config = dict(
    d_shared_expert=0,
    moe_layers=[1, 2, 3, 4, 5, 6, 7, 8, 9, 10, 11],
    routed_scale=2.5,
    n_kv_head=1,
    head_dim=64,
    norm='rmsnorm',
    norm_place='pre',
    qk_norm=False,
    parallel_block=False,
    optimizer='soap_variant',
    beta2=0.98,
    z_loss=0.0001,
    train_tokens=454300000,
)
Below are experts of layer 7 (counted from 0) of a mixture-of-experts language model. Rows are named router (the router's row for the expert), gate (a neuron's input weights, with its number), up (a neuron's input weights, with its number), down (a neuron's output weights, with its number) and show model dimensions 128-191. Each number is 200 + 20 x the weight over its row's rms, rounded and kept within 0 to 999.
After each expert's rows: "mostly gets" lists some tokens that are sent to it at least half of the time; "comes before" lists some tokens at least twice as common just after its tokens as in all text. This comes from a sample of Wikipedia text that the model never trained on. Tokens count by the router's weight.

# expert 5
router,208,212,185,208,164,190,246,169,177,212,206,196,210,175,190,186,214,224,183,237,206,169,199,177,199,205,184,178,237,217,213,201,232,190,210,198,175,161,182,175,193,156,214,205,180,198,196,233,191,223,206,214,205,186,198,192,195,201,180,179,210,179,229,200
gate0,220,171,184,238,190,182,215,175,209,195,189,210,218,233,198,191,227,190,209,183,226,207,169,179,219,217,219,194,217,197,229,198,209,178,190,205,167,207,190,188,203,213,193,196,175,196,179,187,207,200,225,190,201,228,224,187,199,215,212,180,200,189,193,201
up0,224,154,200,217,159,175,218,189,223,202,216,188,201,189,213,182,222,191,192,215,221,197,200,169,251,198,195,210,216,183,181,177,197,170,188,182,193,204,199,192,159,203,237,196,175,187,200,175,207,218,221,174,207,180,219,175,194,193,207,193,203,174,215,160
down0,196,228,202,198,180,206,232,206,187,153,230,169,216,200,167,187,165,227,172,231,202,175,226,209,208,183,175,217,171,205,227,210,227,170,208,171,215,216,180,185,194,193,159,239,195,205,215,233,173,198,178,210,184,184,191,222,217,215,212,208,203,195,195,204
gate1,191,194,168,228,206,184,224,178,208,166,216,193,178,190,182,177,237,198,195,176,206,191,184,190,195,199,230,187,224,202,198,235,201,183,172,206,189,198,198,230,234,181,206,225,182,197,215,139,170,205,209,209,192,193,195,210,193,168,204,209,192,205,178,210
up1,193,202,210,160,193,199,204,216,206,239,169,219,215,213,224,206,180,164,191,221,187,198,221,191,212,209,201,200,195,173,172,181,218,203,212,214,221,188,168,181,179,211,199,194,225,185,181,257,237,187,190,210,199,225,217,177,192,234,198,221,253,183,210,204
down1,177,189,183,160,213,220,214,204,200,192,178,186,158,179,210,239,225,211,191,140,175,239,210,180,237,229,192,151,199,179,225,225,204,214,192,187,206,221,214,229,178,158,215,191,229,221,199,213,236,215,205,188,234,196,215,207,211,225,230,236,190,191,164,194
gate2,220,210,195,173,239,210,177,185,178,203,188,231,205,177,211,178,209,205,206,243,171,194,213,204,189,195,182,185,207,192,169,182,175,181,213,186,186,198,189,193,194,185,234,177,245,193,179,189,210,172,176,219,173,216,194,216,187,188,194,155,208,204,183,214
up2,226,180,207,174,201,139,227,159,231,211,180,184,197,209,191,188,228,173,211,221,187,172,223,202,198,200,216,216,202,183,208,193,199,213,174,232,193,196,214,230,211,200,180,208,186,195,209,166,197,217,215,187,198,205,187,200,217,185,201,186,186,201,189,166
down2,168,179,203,208,221,200,198,224,172,243,217,186,229,204,149,184,152,195,212,182,194,202,204,187,183,163,193,202,214,197,220,189,195,231,209,196,183,223,208,176,230,207,214,199,184,200,152,229,168,204,176,223,182,206,230,219,195,196,203,222,196,233,189,220
mostly gets: " century", "History", " July", "9", " February", " September"
comes before: "1", "9", "2", "0", "8", "6"

# expert 11
router,233,199,215,187,225,221,212,208,200,198,210,188,216,204,222,222,211,180,212,162,168,179,234,180,147,250,205,155,162,179,206,201,173,155,198,221,239,230,222,182,213,190,192,235,194,205,231,208,197,186,189,194,210,205,161,218,174,218,196,216,185,201,176,222
gate0,212,179,183,170,214,204,181,201,178,206,230,196,189,195,192,174,165,204,204,208,185,199,184,183,170,208,186,206,204,190,233,206,217,168,209,206,211,151,204,203,198,236,197,186,220,175,188,226,194,141,207,187,223,200,179,210,187,185,233,173,177,198,208,200
up0,224,224,191,177,220,192,192,208,164,239,178,211,193,161,185,154,183,201,226,206,166,172,193,201,169,193,191,224,174,184,200,191,176,172,210,198,174,189,195,208,220,188,191,208,211,211,193,221,212,188,229,194,215,236,203,185,186,182,211,169,166,208,178,203
down0,217,190,179,181,214,183,178,201,199,220,216,207,214,223,187,212,219,207,163,170,211,193,200,195,218,211,158,223,198,179,166,213,217,203,194,215,153,191,247,186,209,214,152,219,236,224,210,207,208,185,208,190,188,208,145,227,225,203,212,188,202,200,213,215
gate1,179,171,203,189,178,209,197,226,227,199,246,171,207,194,233,245,201,211,209,174,209,162,198,212,197,188,208,217,188,147,173,199,208,192,207,207,222,217,177,162,185,193,207,216,185,203,227,171,211,198,186,181,207,206,202,181,191,192,179,167,185,234,191,224
up1,214,186,210,225,209,217,203,149,189,195,184,215,186,192,214,173,203,213,205,200,186,199,203,164,200,233,190,196,215,217,223,231,234,224,202,218,192,155,233,221,212,187,236,169,179,173,206,208,201,225,210,226,172,206,219,213,168,211,179,188,187,206,235,230
down1,172,206,187,227,167,198,211,152,201,203,205,189,191,206,207,177,195,212,249,209,195,207,178,221,176,202,186,206,195,169,222,211,172,185,218,203,205,200,178,204,202,185,195,195,175,229,197,187,214,221,197,161,177,209,214,169,212,196,200,156,199,189,197,197
gate2,197,202,234,186,177,198,230,204,220,217,187,203,197,186,195,211,200,205,196,210,214,192,183,182,211,199,183,201,208,194,209,199,200,210,208,235,204,214,164,186,218,170,199,206,210,217,179,224,197,196,176,182,198,200,213,204,234,176,181,206,205,203,188,187
up2,191,231,170,178,185,201,183,209,214,222,175,185,207,193,210,205,176,167,174,186,174,187,186,227,175,135,231,190,221,192,201,208,198,202,189,202,195,200,206,200,226,196,172,189,186,206,205,193,185,220,218,215,174,210,198,203,187,235,210,194,200,172,194,191
down2,185,213,193,174,204,206,198,198,202,210,171,203,189,197,224,194,207,236,213,188,199,190,173,212,202,210,172,200,205,248,182,200,195,193,182,211,194,226,211,220,201,203,211,200,185,193,196,186,224,210,192,227,183,210,173,187,213,189,205,200,167,198,195,207
mostly gets: " =\n\n", "See", ";\n", "),", "American", "disambiguation"
comes before: "-", " ", "|", " a", "born", "="

# expert 7
router,218,221,221,160,237,211,201,189,167,250,196,207,184,237,191,205,211,201,188,214,191,225,234,224,228,196,166,193,227,197,204,201,195,192,217,207,175,192,203,202,183,189,189,196,185,186,173,206,183,188,182,205,224,186,224,188,194,168,178,170,182,211,184,183
gate0,237,235,217,179,167,213,203,174,227,210,195,184,199,195,220,217,229,205,200,188,181,208,193,193,228,150,222,191,207,197,224,210,173,194,184,160,232,223,204,201,207,209,202,191,213,185,180,246,189,198,227,187,182,190,207,208,202,158,202,233,204,198,214,212
up0,140,180,187,181,221,208,197,182,172,214,179,204,185,205,185,209,185,201,191,182,214,197,213,222,202,213,224,226,221,183,192,207,221,202,217,241,194,196,186,184,172,177,221,207,199,213,204,172,210,193,198,190,231,220,225,193,217,216,185,189,214,201,193,213
down0,134,203,183,208,233,194,195,194,191,201,208,192,192,249,196,183,148,201,192,206,222,189,163,202,211,181,223,180,203,214,202,197,205,188,186,240,216,197,182,155,172,203,199,235,218,222,176,187,231,226,182,215,216,166,195,211,226,211,203,188,210,196,187,170
gate1,186,259,177,172,190,211,176,236,230,193,219,188,209,217,211,157,206,181,170,195,192,195,233,233,199,167,208,207,193,194,203,203,199,217,193,224,173,200,222,185,209,201,186,191,200,188,216,223,181,168,170,211,189,163,156,233,210,174,196,187,210,201,182,195
up1,204,179,193,209,188,209,216,194,167,211,244,195,223,198,226,201,185,178,203,224,192,196,235,190,191,214,171,213,205,189,179,239,218,226,188,193,186,231,218,194,195,192,220,198,214,197,198,205,207,212,185,207,204,192,203,174,203,228,191,199,214,197,202,244
down1,214,206,227,217,204,190,200,179,218,181,167,231,196,181,217,218,187,219,213,212,167,233,215,208,207,223,177,173,206,172,235,223,189,176,251,191,227,198,214,160,169,211,189,173,204,223,204,209,187,221,200,202,219,180,187,175,155,200,220,175,210,205,241,218
gate2,241,204,218,194,200,193,215,178,214,213,202,186,176,183,172,205,168,196,257,178,200,221,173,176,167,202,217,205,197,192,208,206,243,217,223,196,213,236,219,212,197,192,230,161,180,215,199,192,205,210,179,200,220,232,223,183,177,198,174,217,227,219,175,227
up2,222,206,222,195,212,210,191,172,201,219,167,193,191,212,205,184,189,199,203,194,236,194,219,183,208,199,206,186,242,178,221,194,214,170,238,176,196,214,216,193,181,181,178,159,196,230,212,223,226,223,210,216,168,205,185,193,201,230,253,177,203,202,179,209
down2,223,170,189,193,198,241,200,188,196,211,221,213,187,182,179,177,196,196,210,207,217,201,195,210,193,195,178,213,232,204,186,231,256,212,202,230,196,209,183,235,234,204,198,205,184,200,179,195,216,198,222,174,204,205,219,200,178,183,233,168,209,183,187,194
mostly gets: " million", " km", " cm", " kg", " sq", "′"
comes before: "0", "5", " |", "3", "4", "1"

# expert 33
router,165,187,173,208,223,193,186,187,176,186,191,196,204,181,234,187,171,236,186,183,185,177,202,207,187,220,230,171,187,210,200,213,177,178,220,197,195,180,220,163,200,182,217,190,188,160,222,161,213,195,180,219,230,173,197,208,189,204,224,219,197,216,201,227
gate0,200,193,208,226,210,199,168,260,202,229,181,193,211,223,193,183,207,172,206,169,188,180,175,198,188,174,200,184,222,214,172,195,215,211,236,211,232,211,234,202,196,189,202,184,190,228,186,184,169,197,203,187,205,172,153,199,222,195,170,208,175,184,191,184
up0,165,192,198,244,218,210,225,217,207,198,211,182,218,238,189,237,163,220,182,181,201,169,194,180,202,225,175,206,174,198,165,176,160,189,200,200,202,180,187,227,188,176,195,203,210,212,222,193,180,223,183,224,193,212,191,173,188,187,226,224,241,199,203,190
down0,188,175,225,203,188,200,203,193,217,197,195,204,205,225,189,195,193,186,207,211,193,189,211,181,179,228,213,198,185,202,181,192,147,200,208,231,192,177,189,184,186,209,209,202,224,222,191,212,198,179,186,175,201,212,177,201,186,163,175,211,214,233,206,181
gate1,195,194,190,210,197,182,186,211,234,245,158,204,186,196,208,204,212,176,188,213,173,187,206,201,189,210,199,218,198,235,210,169,212,185,210,213,181,237,202,221,228,191,217,215,228,181,194,226,196,217,204,186,250,213,198,161,211,184,188,229,178,191,195,169
up1,193,185,201,180,174,197,218,212,221,199,212,244,197,178,175,214,203,188,208,144,196,201,181,191,188,201,184,222,185,171,168,196,210,157,215,209,208,184,202,192,247,187,200,191,215,194,228,205,187,210,200,177,189,158,228,184,201,216,197,238,207,242,207,206
down1,197,228,191,204,172,214,191,215,200,200,199,240,196,190,188,203,190,201,163,177,176,226,189,201,181,222,173,193,172,215,171,219,250,196,190,229,211,188,171,181,231,204,215,205,217,213,201,227,206,224,209,217,189,212,200,225,196,189,222,204,218,212,212,218
gate2,211,183,201,194,204,177,227,166,195,238,231,226,190,225,211,190,186,243,209,188,190,195,196,150,194,217,204,206,177,166,216,182,201,183,230,214,217,219,210,216,193,174,214,215,228,211,193,205,207,205,217,196,191,154,217,165,227,185,231,198,215,214,166,237
up2,194,190,202,204,213,190,196,196,186,161,214,178,188,199,225,164,227,161,177,183,209,224,183,190,184,180,204,198,204,178,210,199,183,167,218,195,211,219,164,222,204,217,197,169,204,199,234,178,217,192,213,198,218,193,221,214,200,205,196,177,218,207,197,190
down2,206,237,209,217,219,173,203,166,235,188,188,202,217,187,171,214,166,199,206,206,181,198,207,159,206,220,245,182,185,191,215,179,218,198,220,184,181,221,196,235,204,182,202,191,218,228,191,202,178,189,191,209,244,198,204,168,206,204,190,203,209,201,161,195
mostly gets: "|", " |", " –;", " —;", " :", "};"
comes before: " ", " —", " \"", " —;", " A", " Candidate"

# expert 34
router,207,199,225,233,209,202,178,164,192,212,214,211,216,202,145,180,192,191,209,204,179,176,203,190,237,185,210,222,256,210,242,208,200,212,224,178,180,220,235,209,215,191,228,193,209,232,170,207,235,188,233,217,210,206,232,215,193,202,215,196,201,161,173,196
gate0,192,206,189,180,190,206,174,206,194,183,213,202,176,152,192,219,212,224,228,205,203,230,201,201,201,177,181,186,222,178,195,211,203,236,223,172,229,199,201,233,223,228,208,179,222,174,187,198,210,185,214,173,201,210,201,191,205,215,212,184,222,193,216,183
up0,203,185,212,214,246,189,173,193,224,198,184,187,164,166,199,187,195,200,221,188,180,205,187,206,181,223,215,191,223,191,176,191,165,228,201,194,198,235,178,227,179,211,209,205,214,184,175,214,191,207,225,184,234,209,210,252,240,225,177,244,233,198,219,181
down0,206,235,184,197,217,182,195,168,226,219,201,185,184,221,200,222,246,205,155,163,214,191,193,192,214,197,164,232,202,190,184,194,205,228,228,173,203,235,182,200,195,163,183,205,226,169,195,199,243,207,191,207,184,215,191,225,228,188,225,200,207,208,174,164
gate1,198,207,200,185,209,188,262,159,214,186,243,222,215,191,184,212,207,200,205,180,203,193,182,172,194,165,206,160,206,210,211,167,185,221,221,167,217,189,240,191,217,202,190,187,177,222,220,243,195,194,207,207,215,177,220,175,169,251,183,230,217,243,187,189
up1,210,221,208,187,232,196,237,192,204,231,203,196,206,160,209,197,235,167,208,182,209,193,159,206,230,191,197,241,202,225,211,185,187,189,228,189,184,188,205,191,199,201,206,157,178,191,177,205,181,220,204,223,204,164,225,179,175,212,205,181,160,223,182,176
down1,198,168,217,231,214,192,207,212,201,229,187,211,209,165,198,235,171,193,190,206,168,230,191,198,233,210,199,218,218,221,197,195,180,230,174,242,205,229,177,188,231,205,237,219,178,202,210,180,198,181,230,173,164,165,190,194,196,191,194,186,202,205,218,227
gate2,190,183,215,210,220,195,181,222,199,157,217,195,221,199,172,220,187,211,238,225,201,215,190,224,189,219,199,178,179,195,202,210,225,178,214,187,195,222,178,176,187,169,230,217,146,171,233,195,150,197,198,217,201,187,181,212,206,177,217,178,247,173,193,223
up2,194,199,176,204,206,205,183,188,233,178,176,211,207,162,179,147,220,204,227,211,192,206,196,202,187,189,174,207,191,169,192,221,195,199,187,192,141,218,215,158,219,197,204,231,221,208,204,206,220,216,240,218,223,192,234,199,201,169,216,217,206,214,167,200
down2,226,181,258,199,224,178,195,211,199,174,205,217,192,193,182,201,203,202,200,195,176,224,223,182,218,160,187,236,207,224,212,207,192,166,229,206,199,216,152,169,211,203,186,246,189,180,210,194,175,212,196,191,213,188,204,201,218,188,202,180,211,174,195,187
mostly gets: " he", " He", " she", " they", " then", " She"
comes before: ",", " was", " and", "\n", " (", " is"

# expert 42
router,197,223,148,176,223,186,191,218,211,186,190,202,201,187,177,188,207,204,184,165,196,211,171,231,219,167,214,232,228,214,171,189,242,228,211,181,175,179,187,198,209,204,198,178,190,197,199,230,218,168,198,192,233,175,183,174,198,192,187,219,211,211,203,220
gate0,202,205,186,189,202,200,180,195,182,159,171,192,200,178,207,183,181,168,183,192,208,167,190,199,215,167,219,209,199,190,200,240,204,186,188,176,179,219,211,214,213,198,193,166,188,227,195,208,192,193,227,172,205,182,204,188,199,200,166,187,213,203,204,177
up0,198,196,212,177,215,190,166,205,172,159,213,211,189,209,219,166,175,170,212,197,216,210,176,179,205,201,214,229,189,207,199,228,209,208,173,202,201,214,195,188,204,211,200,195,173,227,188,212,160,218,185,150,198,191,200,189,260,203,167,175,190,212,187,194
down0,184,190,204,152,206,203,166,214,187,198,178,192,182,213,183,222,197,204,174,206,231,200,201,199,203,206,183,202,197,159,167,167,163,206,232,227,162,186,220,192,196,189,200,169,206,209,212,213,209,226,225,170,177,220,190,189,161,222,176,212,193,184,194,245
gate1,229,210,194,199,178,225,195,239,181,210,210,208,204,223,189,189,226,199,214,197,195,165,205,196,238,201,164,178,185,202,231,232,213,187,211,196,194,201,195,196,212,213,207,207,225,196,201,212,172,184,195,215,210,221,177,200,226,197,204,193,194,218,161,212
up1,175,194,234,189,217,206,189,201,204,219,201,193,203,187,229,215,188,179,196,169,218,219,200,213,185,166,211,200,213,224,184,174,181,205,207,201,169,182,194,201,188,184,217,202,205,236,218,176,182,221,217,203,222,198,230,186,204,175,189,187,227,177,186,188
down1,237,213,193,181,232,185,201,180,181,204,203,211,231,184,192,224,184,194,184,191,201,206,187,177,201,185,206,235,216,179,238,187,174,225,191,218,176,184,197,223,224,196,204,188,181,191,204,182,187,213,173,212,208,214,201,216,177,220,216,163,243,229,211,234
gate2,203,169,186,202,154,200,214,201,174,175,165,200,213,171,213,239,180,200,167,219,202,218,189,203,162,195,224,230,174,206,198,190,200,226,196,188,192,192,230,190,189,196,187,179,223,171,192,213,181,208,186,183,182,218,208,181,178,224,190,215,229,212,213,201
up2,225,256,217,193,244,213,175,222,228,207,205,194,174,193,158,165,194,186,220,214,218,178,194,198,187,205,230,168,227,208,220,225,241,185,189,210,205,198,168,192,181,220,219,205,189,250,189,220,186,169,188,197,218,199,188,201,249,190,223,205,164,193,207,177
down2,212,197,209,203,184,206,211,212,204,194,213,207,183,195,188,204,211,196,176,230,164,216,214,234,211,215,204,212,201,193,209,174,203,206,207,164,215,177,236,222,214,170,178,213,227,194,217,202,159,192,209,185,163,225,211,255,184,172,190,178,216,208,197,198
mostly gets: " to", " or", " for", " has", " into", " than"
comes before: " the", " a", " be", " his", " been", " their"

# expert 47
router,195,198,188,197,193,184,215,181,203,193,222,195,229,213,177,188,211,207,204,190,211,212,192,160,181,214,204,186,180,207,167,185,196,203,201,180,152,163,202,213,216,195,214,200,192,219,230,181,198,203,172,190,181,200,186,197,169,221,234,206,223,178,203,171
gate0,203,185,217,207,183,174,246,210,206,185,209,177,179,213,199,218,215,179,184,256,224,180,211,166,184,197,187,220,206,204,192,181,172,189,171,190,217,173,187,192,217,209,226,247,212,194,207,201,161,169,224,217,196,189,205,187,200,182,206,198,204,195,224,256
up0,179,167,198,179,213,221,194,216,238,196,184,183,228,194,190,218,186,179,214,202,193,202,202,242,201,228,189,179,175,207,180,211,203,204,172,191,193,212,224,198,180,197,188,187,197,195,192,229,196,215,169,194,214,195,188,212,212,184,220,207,197,209,179,200
down0,202,201,202,183,222,235,208,182,214,174,187,212,192,202,184,188,222,178,187,182,157,194,213,191,250,185,162,222,229,216,179,221,229,226,221,213,159,143,203,240,163,183,200,221,198,208,216,153,172,211,190,173,194,225,208,240,175,192,203,215,199,201,193,207
gate1,199,174,217,213,218,202,187,198,202,186,216,223,213,207,163,193,179,132,182,197,232,192,171,219,202,201,196,203,216,252,220,173,201,164,201,220,179,227,174,199,203,204,185,183,213,217,184,195,180,216,191,191,178,204,186,204,210,194,195,184,218,205,227,205
up1,209,192,214,230,218,223,211,222,213,182,191,225,212,192,197,191,189,183,160,183,201,208,189,180,223,186,231,237,164,201,219,180,200,166,207,213,187,170,195,188,243,195,180,194,211,185,200,176,186,228,186,164,181,254,198,196,187,187,227,210,196,216,215,205
down1,224,184,191,208,188,193,228,196,229,213,204,193,209,164,215,172,232,188,196,216,209,199,209,225,214,198,184,193,201,222,218,207,189,199,214,208,223,196,218,180,133,191,172,173,185,182,223,224,195,221,215,207,232,195,211,225,187,244,211,202,206,197,237,203
gate2,196,187,195,192,216,209,182,194,207,200,198,188,200,229,205,216,215,230,171,239,214,205,228,173,187,217,214,202,218,196,229,204,205,219,190,255,183,161,201,231,208,169,228,189,219,174,173,223,174,209,221,186,208,180,201,186,199,209,207,179,246,188,187,168
up2,190,230,175,183,183,203,201,198,207,190,162,196,185,165,199,200,196,202,180,224,190,162,197,190,212,216,198,178,209,204,198,252,186,183,216,194,214,203,191,187,207,180,205,168,234,215,169,181,194,178,212,178,207,216,177,200,201,203,234,224,199,209,219,190
down2,218,212,184,209,180,163,208,208,221,203,199,229,192,196,219,198,198,211,211,191,187,205,193,184,224,205,207,221,181,221,182,190,221,197,232,180,205,214,209,168,186,211,187,206,202,192,194,218,232,179,209,216,229,197,199,193,240,228,173,220,204,224,213,199
mostly gets: " during", " after", " before", " on", " released", " took"
comes before: " the", " a", " to", " his", " by", " in"

# expert 21
router,217,212,215,156,185,229,204,193,187,209,194,205,225,179,232,200,215,196,197,211,179,228,200,160,206,232,194,184,179,235,170,226,253,208,183,224,207,216,200,211,207,205,212,190,221,168,167,219,218,205,226,194,157,228,232,219,230,226,178,195,151,189,187,197
gate0,199,205,167,164,228,189,221,191,224,189,205,205,201,185,189,176,192,214,204,218,214,219,210,221,210,219,162,202,213,193,196,212,209,195,211,225,202,197,194,206,226,207,183,190,226,246,200,223,183,209,193,234,189,195,213,153,226,167,210,216,215,171,199,214
up0,226,220,169,185,193,216,177,208,196,206,192,207,149,226,187,146,208,191,217,195,188,195,226,206,223,195,201,216,180,212,196,206,195,231,193,198,181,181,170,215,208,184,210,223,179,209,209,203,200,217,175,238,180,191,227,194,220,199,156,201,196,199,207,222
down0,217,186,209,177,169,224,169,221,173,189,183,226,204,211,220,231,196,223,187,209,221,189,166,169,191,167,190,187,202,221,183,215,194,227,172,212,189,198,237,218,203,187,216,225,185,163,241,190,219,182,197,241,211,234,164,211,224,209,181,171,216,181,188,206
gate1,210,180,216,148,200,195,183,195,217,225,197,212,208,188,225,195,186,230,179,210,214,226,194,178,217,229,196,259,189,215,183,209,202,229,202,204,183,191,180,185,192,189,183,173,197,185,186,199,204,239,201,150,203,193,189,212,205,233,233,209,210,155,181,195
up1,193,172,211,228,200,236,199,213,187,243,195,165,201,195,187,190,191,189,203,177,197,176,165,186,189,196,215,177,204,189,214,229,196,201,201,212,208,237,229,187,211,194,202,189,179,199,223,172,191,184,194,198,201,178,216,189,190,220,207,220,214,207,202,219
down1,202,197,180,178,212,217,204,206,227,182,214,214,246,224,193,188,225,218,211,231,193,193,198,160,209,203,189,199,212,179,235,185,175,234,198,208,185,225,197,204,204,221,216,184,184,193,202,194,214,199,230,213,193,212,202,162,212,182,183,205,212,222,180,202
gate2,181,204,185,188,214,189,182,151,182,198,194,196,179,204,183,208,195,198,202,227,198,206,190,202,204,216,232,196,222,177,204,247,230,211,202,212,224,211,239,208,205,195,166,215,200,180,197,242,201,183,205,214,193,182,153,202,192,200,175,218,203,198,227,195
up2,192,194,245,210,212,217,217,208,224,215,211,197,244,162,197,197,191,205,208,170,212,214,170,229,193,180,205,218,178,202,208,183,226,196,180,201,237,253,174,186,179,225,221,224,217,193,185,195,221,196,191,204,205,202,186,224,179,196,220,227,223,174,183,204
down2,175,196,194,156,214,233,185,189,187,203,164,178,198,216,227,211,175,224,203,236,195,225,224,187,202,199,168,211,211,193,217,212,194,199,229,190,201,178,219,207,231,171,188,169,173,199,186,207,221,192,179,169,210,229,191,222,173,220,223,171,198,207,190,213
mostly gets: " John", " James", " William", " David", " Robert", " Charles"
comes before: ",", " (", "\n", "'s", " was", " =\n\n"

# expert 22
router,187,161,172,223,191,199,215,176,208,219,218,164,198,178,199,222,196,208,198,180,204,181,242,219,212,212,206,204,151,175,194,186,204,193,179,196,188,189,184,219,219,163,184,189,234,228,225,209,199,225,171,207,190,225,186,188,173,215,238,236,218,214,206,192
gate0,239,214,177,181,197,180,232,203,197,188,179,158,161,196,176,225,233,220,193,214,227,215,206,199,216,205,149,178,197,192,188,203,245,194,232,163,206,167,182,204,219,213,205,212,179,178,196,217,200,228,195,176,214,204,204,209,180,222,204,204,213,228,166,165
up0,194,220,233,202,215,210,222,227,212,227,174,152,178,216,201,219,182,209,202,198,193,175,210,209,161,205,179,194,186,194,188,193,238,224,204,185,187,166,197,196,217,148,224,178,187,187,185,211,211,215,236,195,190,204,203,208,167,229,175,203,214,186,194,173
down0,211,210,162,156,174,176,196,200,204,190,178,177,219,197,190,202,175,183,217,232,171,172,198,168,164,209,191,195,191,197,217,217,200,145,195,183,206,209,205,221,199,188,220,204,198,204,197,198,232,213,185,187,206,202,185,213,167,187,174,172,190,179,175,158
gate1,208,197,221,225,193,183,238,199,203,195,204,187,187,132,215,215,203,223,194,211,278,200,170,208,217,220,222,208,198,172,214,208,213,204,224,159,175,215,206,189,175,172,200,234,195,216,171,233,215,149,188,222,238,219,179,227,198,211,223,190,202,221,214,183
up1,222,213,164,220,148,172,224,227,195,189,210,194,171,181,189,203,174,215,228,187,200,177,197,222,219,247,195,223,191,212,204,199,215,164,185,191,201,204,182,210,183,175,206,200,205,157,196,191,181,220,180,202,201,204,204,164,167,219,203,195,205,217,225,207
down1,181,199,220,169,192,181,209,228,206,213,231,167,210,220,209,192,199,205,198,245,209,183,211,211,213,223,194,191,181,183,225,207,178,235,200,195,232,187,208,191,180,242,227,187,209,204,206,204,191,192,201,207,235,216,217,195,164,226,217,203,180,193,158,212
gate2,202,216,209,226,220,190,199,192,205,190,237,189,172,211,225,236,186,196,213,198,194,214,237,193,173,199,202,217,167,213,204,182,205,180,187,164,190,228,228,201,186,196,224,207,197,159,198,216,187,189,191,165,164,210,201,225,183,200,192,200,213,217,193,185
up2,199,208,216,189,208,211,183,212,195,200,218,176,212,208,247,181,186,189,210,223,204,220,210,189,175,227,176,213,194,212,179,192,183,224,187,176,179,202,223,198,207,215,244,186,211,213,197,207,206,195,189,154,192,222,206,212,194,193,198,195,235,222,185,207
down2,196,209,210,203,207,171,224,162,195,211,224,213,212,201,182,176,188,173,217,239,197,189,166,207,228,211,208,206,203,216,253,205,196,214,168,209,193,172,180,173,186,213,199,165,196,228,228,211,192,174,194,220,209,178,172,200,229,179,205,190,232,199,205,196
mostly gets: " released", " took", " received", " won", " announced", " led"
comes before: " the", " a", " to", " by", " in", " his"

# expert 27
router,231,199,251,183,192,189,196,219,226,198,198,198,165,191,176,183,213,200,184,189,227,185,240,158,233,196,223,148,178,160,158,199,210,194,207,202,168,212,189,235,174,224,216,210,226,157,173,186,203,186,197,182,204,190,226,243,205,208,181,191,178,216,201,204
gate0,157,226,181,189,193,198,217,182,218,204,216,182,206,171,194,174,170,186,208,205,225,186,209,170,179,227,221,210,211,187,170,197,209,211,204,179,209,189,206,194,206,169,237,233,200,202,194,187,172,222,209,198,214,145,190,204,208,193,185,212,220,205,209,180
up0,217,202,173,197,169,239,187,224,233,200,181,200,181,240,182,196,194,164,184,214,192,207,203,186,190,189,183,194,190,182,182,195,179,178,178,208,220,210,230,202,229,204,192,182,207,202,170,252,175,198,187,162,177,193,238,218,222,171,240,157,183,195,191,217
down0,211,205,223,218,251,221,213,191,219,202,193,201,158,244,175,199,179,210,195,202,197,200,193,213,214,186,159,184,187,224,182,238,168,186,195,236,199,198,165,221,229,207,242,201,190,156,191,197,233,201,192,205,205,217,190,215,226,236,203,185,215,188,172,231
gate1,230,186,195,179,204,205,177,173,190,157,211,179,200,207,243,189,210,199,192,201,226,219,185,200,167,169,225,205,216,215,209,208,215,173,222,183,196,242,181,207,205,211,185,164,218,199,187,193,210,195,232,175,157,218,201,188,188,165,186,193,194,213,215,214
up1,217,215,184,183,189,197,153,191,198,179,212,211,167,145,234,179,187,143,182,206,203,185,205,232,200,193,220,193,207,174,212,201,206,201,218,195,203,213,194,210,191,197,207,161,211,151,187,211,220,235,220,179,207,202,202,200,193,197,231,234,220,208,226,180
down1,204,236,208,234,198,233,202,172,183,175,197,179,166,243,207,192,218,199,168,181,213,213,158,198,184,184,219,198,219,201,213,188,223,187,245,183,170,234,208,200,196,221,233,224,196,185,249,140,209,251,174,170,159,195,218,196,195,186,222,223,216,203,219,197
gate2,205,210,180,205,204,206,169,228,209,191,237,216,256,190,186,176,263,181,202,191,188,193,186,182,173,193,215,157,214,192,188,196,193,203,192,178,233,189,236,212,173,189,188,225,216,195,220,207,200,213,178,199,205,215,206,224,216,188,200,188,201,148,210,184
up2,232,190,179,208,229,198,191,187,222,199,194,200,184,192,203,201,185,140,206,168,186,153,171,181,169,190,189,165,186,214,211,179,199,227,202,213,226,213,199,204,175,214,179,206,186,206,240,201,222,203,154,227,207,210,210,211,198,219,238,201,238,221,218,224
down2,223,194,216,178,230,198,196,142,200,220,193,198,203,223,219,210,203,207,191,168,181,208,205,189,203,213,213,218,224,200,190,186,204,200,199,206,165,202,183,170,217,224,149,205,198,188,201,216,166,209,192,188,211,210,199,156,214,179,205,186,212,190,163,225
mostly gets: " six", " seven", " five", " eight", " nine", " four"
comes before: "0", ".", "9", "5", " |", "8"